config = dict(
    n_layer=9,
    d_model=224,
    n_experts=32,
    experts_per_token=4,
    d_expert=64,
    d_shared_expert=0,
    activation='squared_reglu',
    moe_layers=[1, 2, 3, 4, 5, 6, 7, 8],
    router_score='sigmoid',
    normalize_top_k=True,
    routed_scale=1.0,
    balance_loss=0.000239,
    balance_bias=True,
    n_groups=8,
    groups_per_token=3,
    init_std_router=0.00838,
    lr_router=0.00124,
    vocab_size=4819,
    norm='rmsnorm',
    norm_eps=1e-06,
    tie_embeddings='early',
    optimizer='adamw',
    lr=0.00204,
    beta1=0.95,
    beta2=0.98,
    batch_tokens=[32768, 65536, 131072],
    seq_len=2048,
    train_tokens=346300000,
    steps=5066,
    dataset='wikipedia_en',
)
Below are experts of layer 5 (counted from 0) of a mixture-of-experts language model. Rows are named router (the router's row for the expert), gate (a neuron's input weights, with its number), up (a neuron's input weights, with its number) and show model dimensions 0-223. Each number is 500 + 50 x the weight over its row's rms, rounded and kept within 0 to 999. Numbers have three digits each.
After each expert's rows: "gets" lists some tokens that make up at least twice as much of what it gets as of all text. This comes from a sample of Wikipedia text that the model never trained on. Tokens count by the router's weight.

# expert 4
router:529571459557561520508550434448612475572481533558537486505501563461460404434535485481526570442561493510611473549477441528561500606504505502502459512502509445482400512442464521447539443619467530487403511486466569441513456447538497515511512462460483550416385579535408536538513449485530441476513536456638496485442487460501442461547557459526545430450556486522523524437522495526482522475452571565371527442558536446497552508512480527493489467475520505489656522522488469421587503516496499442535457510510598421450565492458521456491528464586485462528536537552562510511441451512522572451543417504559383438400498508498484392522516564439459481463504446561470393465492455408503506436471
gate0:505537482599514476501537479517573516540434582508588557538493494495500425494454566480540533492516520558413411483462566569495462651390496528491473476520530424485417523433455483534433410488444409438470502504422505426502517450493405482572486385457566481481431557557430432517549546506530483452453551461485452534588514464566426451547505602464393432494440501548511500495437495569533593564485518486415582542451485485461505452544487489541530524482530472476522453582505482416591449510520491533475415451561495617469533504475556503515418437530480439553565507515464391474499474478456591437561481433548454418525438462503494504525562493471425493531594509555466454506529473531421462478477
up0:498515507482538465568517482488443495480487574498459597484551453503466443592495507501413465555535461484414557555480557501456461491528525448505503521529540436534504478438517612523474514508449572459485567415437545463494487418484440447592497538535503394501461510422505539488481460433551523485506572455516366495506496580514488398558515509503614434483533526499492453621493494530517470552521411515457522509612514546464453416577498501454482457490404511571551474525516511515467484473490446521462461509434479498588494480441450477421484505563527526603489531477448501416609325506578437605529575600589479479439589520574453511519418506550490465506545524569465497520450410496510436563512
gate1:553636524483530544490532502516596440388411643489588554515569585432505443479485492432547560489405486481486513555445575501537398461433505462607433427477510507560488508526526518523539517471490425515569580488472436497497422460439457554466507468512510541503487494571569435402529463569523462514545439402587535460595547536493483500557580494436514401446540526465530417478436575562581528592515544530496570509422517445532454510495491504521471388492571492480544482478484492461565531425568446473517477478532526501370472508533486491539508457489520502528478525510530433500461533586513543502536494555491461506529508499499419556488451479521406481465634493539561547483487539445418581495476
up1:453465481515430509467449445487499593513604446482464533554501521524520478525407459487574507523495495434473505451498603559484494485463483523493550511344442459524578434485381416607548563514547602577498471531497401522473595471480547514487508456481495426542523479489479452481424489499501559545481515491466547482373477497501531512569537414506416582506465553501468507523548416540421577448414546479519534501550617442553559633577499469537421535507482479489456477485507497489463515582497546526481443498529485596518497575465545589595466464452441468487577547482482524437514527483528485493522519389560445473443490445509509453420547495464413459521442498568502432601496450551607520509508
gets: " was", " is", " as", " and", " to", " his"

# expert 2
router:602439424546539507594524623468587426505554456517491435469525552560454481420493435513466564449571463515478453458502426440515598449475493487496528496507551455472469501516544509488538525647517534428405558500522493439498498445464499501480377482546477488481520365460480537567455580493519581515403503525501432575532472446516533452471483529475464435514504461555470484503451510502508478544471601453496536414463586408535542530390535511424580364468526556557464493475581495600571494539543487446559548514518443499540531490472466443384467559579538446552455534485558497478458530526596465483536512546462492503444481449517578482500427530431525455494475485408479548485528459460428583504510
gate1:566527471582477422440445486474484580471519427457529473476488490498538462536603488564507513513533508480443426504441518509555471469466445455566510530496598548571520539528489443511465436471561572522513514486522392541491421450432504440480572537386492483472419437336506496540542433412505503485449518511532539486542502508456518507453511560478516411537479460479491497576449513388523528609533479437500616497548472506546534568506540529467602481457465479489484617405414501499668536477581462416490539444501428398485448512624495447513489496483506458526534539475489522602459480578506493510471476503549468552440474507456531511475494483419467585552472503566457579422532581482504576479532
up1:421470542393520581533528476530516430531430590554484523536500509526455522423413502453526485515402497499592556467571501524472517516536556542457497522483417455447456472442508555510514557550462434492514522522469584447529559470572493548515424465599478522543560558705479493471434547517477500536532486470443458462465474479541506515488472398518488591462518534511508495433534466570499489382438537550529403498457516467438479460482434456507420538543517503489524388595595506496354426541416519560498437537496528617523579496411543574503532498470489517473458443549500468403504515416518499461563525494473539474489502495550450447498483497585485432422551476446532470591472410506460481523471
gate2:587481561465589464410602500450493539470551517534581491566479519589448443529474507453447471465518458510486502479453529419555504446509487454529528460484569482534439484463496569518494426547587602472529517487548521446443527549486482477501565568564584467426455495424600483477488553522579636535464588554485467560471499488646541467509492542491518424506543491580445427465530558532523382504536454469458497472498482468427516519488545514448533537492447432490465523429419478587578498484526439533560518544485545496448533511495510518514546504555543564525453562389474511445546514461443459370447398498563491480572581567592521404424401503432508450510453541465503510508512548572576469470451
up2:550441541477567457481563521456520601425549518494608516545445517558474475493444478469446512421491455479458509450451535462547475405501452480506564441502600465484397479485486586498508398535593577447536543495553542448438539506471511460497586537544607457434465503445593473490529555552544602512491563536489466573475529523669536485496525544467479443495530509596438429479543550514493400501541482478479512498500486463426526533498495523420544542482486466505431523462402452595610442498538405535539486498476525501455531517529443536513537519557592576531479594382485482475564487428455484383463443488545540462535553553574525409426438468458509452518467519447506516506493562586531494512472
gets: "1", "0", "2", "5", "4", "3"

# expert 27
router:497459474515524485508528536528578478617493441534539527500456583586425489447456445459500432442498562444465597582569478448565534513504463473491542503487506494503460570482528550493481497486582582541488469523521494432579572506495429542573483492493520490466413502520509548521422468567493498453505526460414460503445439402539515473475473394554540431506478462487436577519585491482449453554504487523487587360484477407445478530484541606464516469517469538490573546514596486532510454519488471488570686471518561421472522512484494435513451419555516443472409530401477513483564531489565492459446440511513451572543490552543596418540473581450479413479513493413425565462461473451532616468506
gate1:497557529456469519522515532541440511516606476506465498329476576521470490509474426462533575490431508458505468393480512506471526488476510490448512474511471563427522564517490439509512516474593616535612425449614501492563447488572473486635500418529559455520512517512499534495346567555466483528515535528522513532459477465522509518497464495585537446557483522492454514578534590408398557495433504434532490510483564461434502555516494521481437450487397475443508462520428461468533504530460448543546602477511470521487435533591575603499444551493510485494501535410484602541517461441530501542525445548457498545522516539514424503529539528465494561550467513450493532504479515692610498431531
up1:528427503451462503495583477504408575550509503493524508546553417571460559569438488503603478558540526476380521546516486463471540400434383506549508439494547511447537501433514558530522522478522412555464419521524426524486511538441480514436473445511493493521541489566550511531506444457488482437469465471409460534496424556444498436423463512495507516449351471419466560403545600506431455424597558584490471494453467487497590510512459582421558491509534501492326500571507443388610464533561530466492452472586491504483572520538455477507541456478483522489557495456520510563483427495494482547527541464550517523452482486516558478512585488538537603442550555537521490455435567557473532588477
gate2:490471558394476574443533536489474404554551509510592516528497488487530537528456550489498584561397565441494542429498520417497490503502599486468547535511475499539579557512571560535472528485507636501492518476599491550430594464427477495485486440600481467493538600533426466483461616502405553607458442511490479551488511446478548510453483456514504524560588512509559519610589536505534500435577582548515432504500520447463517500508541425495441552508514464491558514479542436467500541444542486545486549556467518501454518590485467496567476441507522442559491470389493576554532464506501368533549568569506530521412469570468529533512579443439429549582513430509453500512382527470539483407541
up2:550522528456448492413432498452498437510507484514408482445390414531511434614562541450488411566492460547557442548436484601475546551503484495465507538612514584529430497401544426487485490506528459501523518442459520602483398507506595519567496505454472544521538441433472575483538521410530441432578444547537505493503522512527596467370515555535519489477467481449478491444472473412505458541541483464523645528583481556457494441514567472601496456502440576383464456497497446471467530504489521513528479477518472455467523536462497500492467558564549594436548469529506414555580492564476468565544510429546550579514570486452517540440489587518488466391532452451510490488527487476537474385485
gets: " ", " |\n", " K", " G", " A", " P"

# expert 30
router:527491444420420400548514538500525491588569473354432488560448577473542455538504450405449468474517550449519509632550481422541498496503532506508477491470547549459598423508496551356468483505471623493459503478524460509485482497400479522468371461485473501553527479433517525543464549459560565452570492411567547440447551490537390513462542479571520415490439519548520518529474522448512503381500486465433524362471493469547554439477446534484523486477484489633528468434506464499520530481500482503524570494489460442483497456456491492486467497618528507506552545455530502496547518529482534501454488615490475459493528512622495501433524487485575515530399485473437452502500397447446607448502
gate0:501550531542462538536540457505524371419457410527550447510552521496507408529505535415487486597525516505558468603407501402545581493518551475538459400490555518524470467559489560436424476499521482526588568487463494508483514468534479477488489578520512537506569510556554545474497510407526463456568541471555534472547543474509489495519449519452497627497464477538568455569564409359447541457505481469477522513430565490505443570588472418512517487409520560384515482493526364500518490458527496461467528659433478545475574526526413501510530501496456495463507495556493557548529539526461502529538420449485469572531601542608520452505590464408475558549507527463577526519513518468386469465490
up0:414454444504574521472447475546419512523497537527485572517509506481533544422413459504535566410492547439500500510614553557465416461476529575432433562552482465576514542449488413545512506486503530497440389456477537536432422471497464425576487493463462510587471552431490508477511510600532513500530484594527390450435460454462414467496440505511460411475564522551443550575470500578496493459511537513487554504566406643470525382497465484473498537514450529575477524466523519498487512537463490533488589436525535478512369499474544582486485532442423514529468457428603557576490475480461577468412497479528590530498497493383453491412449538525509476465453445472425438483468415531498488531584
gate1:526444480450579482528462537495457570467444610468463502522532524522497442523430548453480507462443444509450458492552485496521487524467555470504575422467497478507567437511559477549507458526484559499543470436505434447503478531431469558534484515484398563506526553419524429501437558456591499560560503549508549425553519558436545575476489578546429507522483442502564493501505509465534555491545524560558450522476563536564531488425515575525595563478562528467481510482451600463534450461503574485476380443480543498451499399481525546510544635527585534550401490489476456416451444388490454412461581581511455540496418436455449509499502494628371461523486481480534418471494421603466472458390
up1:528548507479500452499549479528442519480414495473475571497453429418558605554513453484556513567507466422495523468425454539526470548485568501504544576472504402459469483474483565534430511567424442541487438545511544464585424394537492471514384478538573660478436445448517505504489605526436431496485459537512501545450548404533481401575470574523468477465496534524495452454510500544543466582547505431456552503554525421509512584479548587506464480346422551495534503449532492543575465483503479464448426526484433489502577538610461514436506468490534551508457547535537535494513626473463454493484628441530530507527518483587504503476451493484538543458553524494547443400501508514460549378484
gets: " (", ".\n\n", " |\n", "==", "A", "M"

# expert 7
router:568427469546550451568449603466581490597524493514453378519501497597417550499475453586491483450606553525526480519563440517461506530447542546467391511464457428501494523510499526530551530591500656429423565451517563514542491524540395521458470459490462470408494419478438565499478571490456598512444554561494495572537380442478552472495440564572536554492507479514528450467592538490503467428504570482515506407532566487451511493421535502422442479545434556483499500499535529529493463495479586466592530478513460517476545445566544435486486468606481492513480564443569536461522492545543493461600530425498455555466553497501549512527438558442481451465466498434452536435511441503617528482533
gate1:496514500493532527449467427551477469444466479469473501516496574413470528550408485400557428413543476448496599529531521623489523529391536539441521483529426531453524436336543555559517483538549456568489390447467518448485346449528559428556418546524503490533569451554473467478523447564467547519571452460554558475501492569492514567580468451519524559450469479526411458586506558476504542483529424538498432487589552445500479565518453537486471525460522468510480471512511488563497522514454539525442470498586480503451481609508543521392530508468497463424624517540549470524426510533473516499478470523520470448437611508522509474482478499497368514583552460469561563471553552468606515440499
up1:490509513485529516446514471557463466437453493501469500508494563421467528541413469423546433426540465472521583547546527600452530509406557498422524477520439524440525436338548557579543494526545466528519425428465516462482352476520549419580406577524506479518568461535482486467527452546456541530549453472553526483497497576492515564596427445508569577445479487553377428565529550468474535472518442554502445485612561412495482571539456534464459533484521454507479465476526502545490560512453531526431460484613467518445506592510532534359512513466500456455618525542554483508418522523469515497493479537486472458445590533521517470468495514483385491577540442469538540469510537474615520429512
gate2:527489564528544537537547360492556489484468480523530516543496445462498490552625528438458563594602524540505492492447476526534505547471507474540648566466474498531521494576475452457560515510435497588512421534596342454566528481477507475434474515532473473530452523505571525586430526487499473495391587429510506436492530450435513543460606411581464479573487542506471475508528474429543506522519550540390487475366480523444508533506477411496421601557476539453493524518441472492484486452471549496499515430466444479459504577453473443461501442525520513535536450552486494553504523451516419515513585464511549548542524491480553485512484396575487409430498383530368503541560434450516506454501
up2:471526464468464446462491603494441478530546513466473456452487544519512464427415484535561425379414491491492509529507543457464494460527474495461376453506526498485498465427533540527444483501552486430471578459390667564431445519525499570580538519478521530449540481510410500420549479505522559516601400550494500533526484556524476480570364592446541506411483458539533522461470533541495504472495456429593508510618518483588526467471487566514573424478554456545491524450551509531477557532526472543506450550545549504517492440532529514535501555457429473488507545450514526442480454557449596477490426539501416434451477508541475522462523600423531595564522561449634490469433603568505477557485
gets: "0", "2", "1", "3", "4", "5"

# expert 26
router:575488498492483491521559546449496388603470641605531437536447492503445518499594496480471582422524487547548491539534486434462542594459540398483467506525444471491546518466458567548464544489541501439441465489479546451409520524500515501529473506539478423476582440556452480456455538502551553471546451500466462502411590428517484401518383482498541532508480474533464487433481515552495486415476555478497406348557500387558450523465466493483516436480477565542464487466585517459547549624529530506568550488541445550522531495494499493520514455613463461484520517432549482428448542615495560455509466540559518514414583504479561539423488512400523483487393465402526463447483477458489460427487
gate3:501530511584489497463495466534498451539461564514480551451505500479511502538528496475486555529502462576593414477524548515461473505497575484475584455467444577466528518529551614529541491493465515505481490496484467443398536465569510437536474561483473598442572427502524470452571536578475473493573449467446489482337534591470519510516450527467506473542480495523377483472520478476436511454520441472520502496560533448459347503529414560472546498557444535469468480589483476523522591486432521456459488485521429535551509586443472551507576518501358368508518543520440616509401548533488536556493453547503533428427568543472580592474588525437437588429578470480486451459535403532438542502515
up3:427531471636496505548546455484559509509498525555567509383514464499544590484582512516547498505528536549487456414514568436468517474498605475435498416429453571481517521539476522466539516486478589500565489533510497457408513463522530469521517536526594553534547441517521532473514530540523510469504444461510551520347549517441547373535478509528434511509478491505403506458539540498416490452495488519551505469576539494554437429530374642412504415564531481531568461634510501508541545502368456504535422481508426576483492460480487429498413514498439480504563521430457483483507526563552526454497490462452497508439529508490564548639622480541487521429501472527482502487589452428483552473555
gate4:522568542560492532512529511517480632383466549503503416557409439546510453474520527501542552442444397480499521453464519521483444508459450578442434462489503427439505545451478545502422558492555551508464492500512651489529362465499537444471451546532493528418530467525416474367447464520500556558420552588461480527460460471571501513528449559549551564555593487599489471475471513559508574471526475482437505493468498429459500574468417437567429505553534450548521486425526566518416577506519550522571541517572471547557524555518604516567498537477560466492562444598480519446465492511482534510432510532432508491483498484457478519441504474449491495592488502509528452454412607494564524404593
up4:459461552479521482488507425507489464577608542480504592522532473424531483520477434604484501422533555502561562421508538492507510525486492429505495538427465505586524404538551488476459488491526490526576501465494507473588588510486465544490494563517498451561531468569535504414556495503489477558536486460540468580550473517499493492401523405485479495557478515415619584476644520520549475405505553489456492502439520518504482448458696463454534507414496530442444489625500434494427542543507514493490480493502439515504544518490455552390583527535494492420480583497492579468493559515510556623518475513530528483526566480490540497504530549507571516472571712465532503505513541473425493586524
gets: " ", " (", "–", "201", "202", "-"

# expert 8
router:478553519501619504492505478562577565570594411479577532470530492481545467542529372539486477516519491545555435460510492587553485518486459429414449519467526527487500455514510528509506451488543574556490363554527510492481508413511448562483463497561479526555504495508392581522451522532428444527557475459539545526563420470471432409513494520530502408451424451499481459421446469515456559486552451529504458373419494596434525463508403475597570492454470637543487451454551409438500474558524475502464571476506471471521504474519512470455424514590439494526518516481508595429524447525553547482481502493454521536600532532539505525554482546445476421452476500461561519349598455518429560499527
gate0:495556539467517484469535540474449446497505535485505517506525464548506478542575515534576529571454551425487589484556553523512457455475440462477503473539531473410423506523554512586496539486543565520501582510515577533522472446427622555448484543491500545565447486527478596455421510514485483506603488502574488439495484607484494423412575505430435349473482530591536454457572553483485525548543454524459513509475487568374575489379530481532437457503468500586440477396542472346406472534541522502423579450503575513557498580514457474501393550460432478511490407444484617591504480517482545507499503457449571515496512570449450539550548530462504438456562525548522523430466513502488517501530
up0:531554605494489479529488469479493438523509523460582409422428490514585478519551526411570488492456494516487469514537474513588474553585498486499533526513530467435521467457523584554440558487476593493508562354463491548538457513439505522516465530388513483506427444427470482535358505550462462486574498443554527383535571525442499510445545441588497435550561510576438519484527463468448530507542469517509518507559495581398543592499490533479492498471524588540481501493458474492498404488624447506445517500507397552522509384505449380527477549603500447577544470511466448473483509519574560459571451498419514513488615491484458551500463546485500432493555535509593447593551462552523470557434
gate1:489581471507602485446411467523564437484510487504522518555499478498450492510442495539530494486501549519549535509463563564534463409467376541523485461497567479433458509458487511549537449495485391512526360528554608537496477510526502458507503453474426479519443450581520628411453423541500468535499497511447544515471492496552486368562446541607561407509472528516484499506570503522571556424519433507515459502474422493503456485520476482585435502532462553538506539518516367394507483543468533470439498475594440502398567449516585447549403440479477511476485427483517580575466504499441498502535484524479600556472509503514644495581479523534451576502518507568599516435425487606447497519507
up1:549486445489567517562533536426477519452476474562533541535416477425437565483529518578435518476531477528465513488555499467520535367505463531588494480517527473457491478440488489492482464525593490425473443440453585587487557531553631497457483421536494446510436495466514496567432543512508468480512512527581548525527503623531494423415504574584576400641517514485518464521533447432570492423527517482432483520524454521459404510579551497482498412530477500545516525459515525443487403496386494512474545589544512452429524505512523541446539526525548475407553448508574496589428576523463490498542498616537505369529553519521437534534483473577510497537375565489527569476486505538484500564602
gets: " D", " C", " L", " H", " P", " c"

# expert 3
router:586438452545569502591503614492482448519484512522454379498487496639450521504554446528480533436592455534479494521507411484500542591493547480567471514475504428595515459556491501420504491518500523493431543485566519469513546488551439522461409510583459476441481392474444560554402583547509577585414520586509504548537484487549593354475472484537583482448512479476420481548511539515521506533495536489467467405513560442451506478516563507434513404466533545509510541520527567493494452563529596506547514458514480453518523485598456504464539491600485503407429523372600533425510504531551511449534512456519459481462567498461475528498520482481562405418435420450462489445495488449500583465478
gate3:460654526509482576447477512482464497493558499566476550578473485558518463525598505500482501522457471582566545426511507483490500515623556422541512509484588492459458483551475506542538524469529579515550536499538493515534520491500505481521464538445503512538523495403598601500473454611509534550582501525458447515530532586510523493380516565521543528415555446480496482536547514533538491525469473547485419439449425542373490431501500473483407546567441434510506502466417513621350516513566489564400525497520476478508541545517534481368448482466543560365481505407395477458366487479537475507451436436477499529523481490461438545481492593543445457472503510438506504431423491467481472480483
up3:508649555476460581472499547519468487494554483570482510595478488578482422494591493447446527533490474577559592449524597517489478471539498478568500487486560469417534530473474500537570520465467555521564495426534427542430534577541530573481524533424442502515578464411603588462517507499493535447570504462421487532532522560587561468455468550485596566391519500451486518520548508540530501456514438544410457422461505480422458466471508410477435484545452466537449499465407490606413504511471477498404521531526499505480595536484588496484366449504542517479518530402435459381434488537547510515472488485447484532526516471479482596489512555519425451399515451450475516461387498447488526487554
gate4:525491483448506416541535512530485521573448581541498530537550538490514517527508492491507575532589508546511488362550551447437536557454523561471635418489516500525478594514518500569438453519588587528407462483477543549556500451496577558513567514420464484614524580561514501598475534520515460458551459572438466509537602508500470519458508514514544464543499441551477492520429466404602442472436599553484574536476513479566566514578514486523605494471563436505468537463463523467421499519496591651506537505464439519422553418556521488404574501455418476484491479487523430521496408489492429493544479534506540390468427487550444550498532458444605487462437464422520512458476504463498498535494
up4:455529519552471585455452476460504479472583414475515456487451448520488461499488529505493432445454487455517473645458445519558457426534484440510380580512486483474520396474468518397545556479409439479609504514518435452479493551495416444478472486568530525383492453426483473381504495480482563547443524413554523505467387509521559472514507498489458538436519563449538498487573538616415539514569383441518453467533482511463448468448463508527418513530444567498522477489556484556576508484512431373482467477505523480574439559440502506601427491561581510528539475549481573447503569503487561487427506482496427613526570523474565443491474526576412518565563535585465476553515493504531517480489
gets: " ", "1", "2", "3", "0", "4"

# expert 0
router:541498449488551516414532554421538597494540477520464466456527521463539532435530519532465481445567442613539512501454506578577596531608519502594392505553628494509493481478454541484537554551526463492433550566539513461485553464528410457487443531486544538539542596482543633550499513515489526567458434571523456493533497544519549425476562500492512439538607412481492530598534496487495520435517491495472411400544450483519581523495551519481458436547517514498463534438508491571521537577489450437518527470548395461571435527453370508534447503469500532538506476383476490507520433449488532433494496415506492507544489544531413545511487486473561453355586514545475411522558517562450574443466
gate0:460492516528569492481527447440542538467513412466593493422525531449468497565491519554551482439488510538518450529506468457591455474470525568545494500514529422490559490519509461526532430470492526537439333610571524479461485458446573456552526424545505515514437489554462479453535542430463477564443510517476545554581595567534493579510575574421466462579551530496429512576466616525472504426500497540527407518414500468474523489475488531460417504578624410501458501519513529436422553476402556500555480469407429496485492422476449531450636581521597523433541501518472537474409543522577549491593449487503530410500483522585557487533498480545492421481563522463414541491457509516534473543485
up0:522485463481491512616490565517398470487547547492449512602514473538472518502572497602450516535462524503395491504495445553414554491654487505416504560517537446461484446594492573458515551490511475507555655473464488528482509484478542533519441535375451434542523485508530455498557408513502536381555560515493470517467465550494456496441515535582549547436488435453544465500547515453528584647558570494559496513608474564550441524459530501494421520427464609470521512542535491519567554569520474496564476433579499448492512589476527531552451530372459473535479470498510465428389537455467364493486536520462433517465509509451562520473512492466508560505522498507546470483553440466449510491582
gate1:567497485509516511527563485464454557471426542539565504510517561478496577531543450565574452452512503399495454553548518474525433533524486507494544469515536446491541488558484465506471478518528389569558544567446502473555480490556529523606467470486485473546386504449556470598513517443554450496477489625410525410495553541403523465461521500448491538521427544529548488587568500443497589445431475584492446508523406475458557541496424599487558547504465439520428511481398479595538524518449421434553494505433489530536461528536449506484556421464516459514501426495471475587574561454528422388558400437451483507495481528511431461613488566518387444519457504524437460599540448606479484460490
up1:480486481516418550513620524461513499522458535617507514499535546478505523507481452562498505512496674412503515537498501439550440448512576524540527386482570447592488456528526459520409512553472458529521489524503492509489498483521487531613457522512485532543425531548496453552587528412576457433559475591354470446455430582474393512510503509450521471544486550514573547495574453440554527453456548597445444501527465437435530529460520524483596523480463508536434488451467443462543555432465405437476392501483487479520514558479461467510560406524496536471382473476463484553493540448499418499458418477525521447431526585479447528514522619483483527566450522405473481529486430510522395521466
gets: "or", "l", " L", "in", " l", "an"

# expert 28
router:525543518532505422545496579532540541533530407475502486488541495541507520551514492519509460435434447478530498547599523466550582468494514411487466545458484552511476496519473522591471474495520489470459407588581458473534429511492424533531479434468524494531502396483446523463474491536549562480530555507475562475443438559444589526461491496530437528476450520541554617505501412461550484526481523426433399376398481574610452434505489564502563511494495422533571420440474446454538493395402526520483487490495583443533547476483534501500470547575364515503454598460483425485463444589481469381452497572468519559520493416583449396523495530462604470447415430553450522546506524438489488519490
gate2:535506469551517331465468467488585474457484461465453406517475600507435530558518464490527505577537459535503489412426531461591525482541466520450582459489499482429492495526505441571523466520524453477469531576495487530453512455463614512435495446594494516485461586567507587580481593475497431486505476473483530462500512521548544505416521504495431486497439505527612581470485414547653484568508563525563524514408516470510463539497611464526585546486529435500517423467434548449423492468454559586567398515503580551467507526498521497519450558480495510515499632454437427517407506575500452514436490474465569470461383503516467467560476467402535435459497478488426503562474545508544457549498
up2:486510410452571579556561485483521494499518473506600573529499501498547483485595439531530534524534467469463506427500405502515456499492556499439376560569501447413531409516540605498416515503479444547559470487503554535431516457461477463401559441560437445546440495556512512562522418444464552556589559462558466639443522531483501501520500509426501555534553475619461472446467491520485458544545584499466533527478437586496429475432472420528545512538490484493452462424607483505616617420539500499418515394514514490578517500503343445448480534474547572477562504558557480463452557530479483477444561484470418518563507434576507484496476531523562493502468506544494503468543509507421457518452
gate3:491560428465387616457504575512530477478507482501597468405441502503424504505493581448579434398494499559509549431474574492557639405587452581507518490561470439524488516418507540524488441491474476538511473488647374445605446470471500526577449450516416445517524526489553500519412499533427512500500475537569423481473434479470511389507481485500517572501477398589510486461388452541454484459543470467542481496430454543450486559458500525585496468434490462478543427431462440510527411511526469497509466449459506485463478504582457490512369526500444463487530472468453532577498499578495410459501537568493532534511495594535472445548516472469483464459525537440535457594513492508549489553460
up3:512467549507530495499615453494533528499492527506475541556506509510485513466590487538464460545541514457503584531531469593434451540479559518510398526316478455523443479466409577457468531499508468532490542518397494506493499467494414484507638553445476557486333482428514500482607427472491507482482513421579505491543535556490425487438566508515523550432499524497559479398498580487444544430464525513392509520502464468534445503550424569418526488491525548404468515536479591530524476400495554490418573365574500440487479487484461521489491504471506554493485544505558464485570489525534535509533492410565486348510419423549544490433444507492473513520490493587482544455449552479452507591504
gets: " M", " m", "ed", " V", " P", " F"

# expert 19
router:503521507496437520489500500508561400508495508494393463580538495518555527468461508449550413568521434488615448561494497552470443529521532407540495550483463525574471423432455531562514501502532518489424451570508530503450480484514554566392493569530448422490545524527468604403501437548526515539443549533460582521400415519402471528475561457546540530469509484524420562447442403481544533490493553459475362374462490548415456556538496534531502417506456489494557504484537527447579475483460561619551504488532440625493500543391476518500569446530497427516517472421480472477461455573471506460487546488531448570551457499544401442438583531427552420449457481465499437528495514422528533486490
gate2:486482529504457461448446541517530555456551415555458541480578481442555479500405517538412523521458462526556529605554504404555488441457497468580492492533456526644513542531485440560525466516566548515494521499495410495530448560514588521495488476481534451535555537638505428536505573426527534472524513451414571544371459514502550500494451479442489505568484447481585559536428489506565517467555387383553444514506649601542451554512477506491454501503449450547522492523510538470561551466432631456567533521459491535550540449426580505488498520540492439498546456484449502495514460527518557445500386582528518491504457563464502530614610492491559506582506504535538548496554499452512451575512
up2:489479447500554507512569489543404498458450453540415423528527505471484517515501598474581514429446507504494507555501571501500525476587521532480560558518466453549404523424589502381448447482503530530501524510468494521477511401441469425523563619538495577520507418463491549485484488534469406511398491548500520420435573472474514440502603501533497518571589529479451490392524434532447519570456470455517554516588406492582539373513536575537458475478464481418493422518441507397432454564525401568547423541484490445463540596532516494480490463379517546521458507529538448468471542477514462525454544533576455553578544489499568471532484511524447514536438462545494481518448633487475567476426
gate3:483515498465481599411452457503447455405558485477450397526619457527554556593514456433408607589524467525496566568473463537463500549473539445456555533495450561574479550519435634568584403503533456452553538511504403460468572451512550514488445525558553473571491440499465520432526513520475433495484494456516592502448503612438474445538554581475463462453494532481473610496465456477445553556462594413487489538532485576456584519598470448462506498536402465595513464530505495483544536483533580539520584532465475515428480531523453457503604486481483443511453506534472460421504563543495473476512518535531535492496563507473449499599502507522516559516495454636474519490584544573533500559490
up3:524463499517488439496503562491560533483463510423473527419543491510488494512454578550536509437528421489592496481492522470506517550499424572460458457452486476494505477477595510439394543443562479522532488562621571569500511456509445493480532519456508546472473587633423461528559485492443456599615537513413507472558445492512501564416420473585491504527441492474603378514581540479571538519547348519552492493464451488504372455514536643475392506498466479441560564514446468517462500438438528423499480486487508474499550502546528498516512405563513466564536497503526570534546519553500560536448499421495496615526511585526568518498499505516538492519604459442581566480491507470490410468439
gets: " S", " N", " T", " D", "c", " s"

# expert 1
router:506594429511529479523519412550545413553473492544538437501419596550481416527457511510499467496487534452459427598566441527486499495493575504493541502529465512559474470479456429486506445567415544393487480495463532437521500554588527499525474446437399503422485576512503500502503478448530477498401449522511565498394526459467367539465468494479555532368438439457460648542504460475470469548561523574393536417524487450531471493485413493497437491476463571487544554529525505593518585518461498403541462504496485562458525510476562557448610387611451504469444508507546530528546441496472488464517506517569442550406506492497510423487475526477462543501429481478489402479506451533461481404590
gate0:462472503535514472586426491504586563493433505544421555426558531556505445545466484479601487598455555432488483491468571471545500512473462435587527519523421532558467415537497516405546451508385502398492582514499478531443456402533543490477513561547507521546552520561609524419461479558533522496482482488523534459457437541562500507516437498526588450441407534519548530484530470534541492527494541597498493517577498469462492524424496478459501468525512437453553528575451389556433479533556464523543451537505465543465525454482448414568419481572468454370474501566490496545566619492502660450493572470546524483499452486489524456532468574466535537427457535484438464534430467532444383549582
up0:463570469329450543502517512545449529505655437433596543544422592467549594472498436493399486382527396496459518501535476511553511513440590498497472581502568482448549563475433535555476506526560456549511475485407520446569539606500454432456507535514363596513512530515480502513504468545529543448461516480463465561556507491518516506494547508535422563514536497462451488442472476414490503501496479462498498483466475505484525435571486459538530517555479572584393444492509592475519478486448559492476519521541416496518458593561505573526546508438543566538483449469542501491537481471549431534449440526489435478478470519550474576501552413481441425614490484497527569545552462551584601487426
gate1:480538533541539437569468499564495471521573456528459401465465483535555473503547506486517564534495608491516428451563445484454475526600592506526569520461488510600489468464443474460467425515492526508460489529449467513489506604572551493494422440447460503558572506483457457456533461493501416536442545562423441440431543437487513467566606470552446538474421365465537515557485419556535520538577440520569485512456460437568596425505463590385459531468497519463533521529422550489401469558546554434589447534486455524591428523544569509500424511592449521503446483518502518528568518468526591505482574466472522446541530559557530487460480444446459483562412561551621489523574448543472532521484
up1:492501490515552402500505436401412433532616567533446526469504645538478520516488546444539498505506463473335472460527472448465542476530480509540429570473599478526463413513504544505449478487448459601478543456466527482507532445564497512554509499527488512570555471541523557438457469481539568588460457470504551448421448551544462502446591545448476447524441454522545479490526496580535512554561475581571484495569431449456498503418518525510504473463555525447480595476513462567502502474518424512438540471562485492669493474594562488408547530532520487442558513561493481403523475503520576511510577489478425360454506436597411427499467528501545559503452470532553536548508548558455454445498
gets: " is", " was", " he", " as", " a", " He"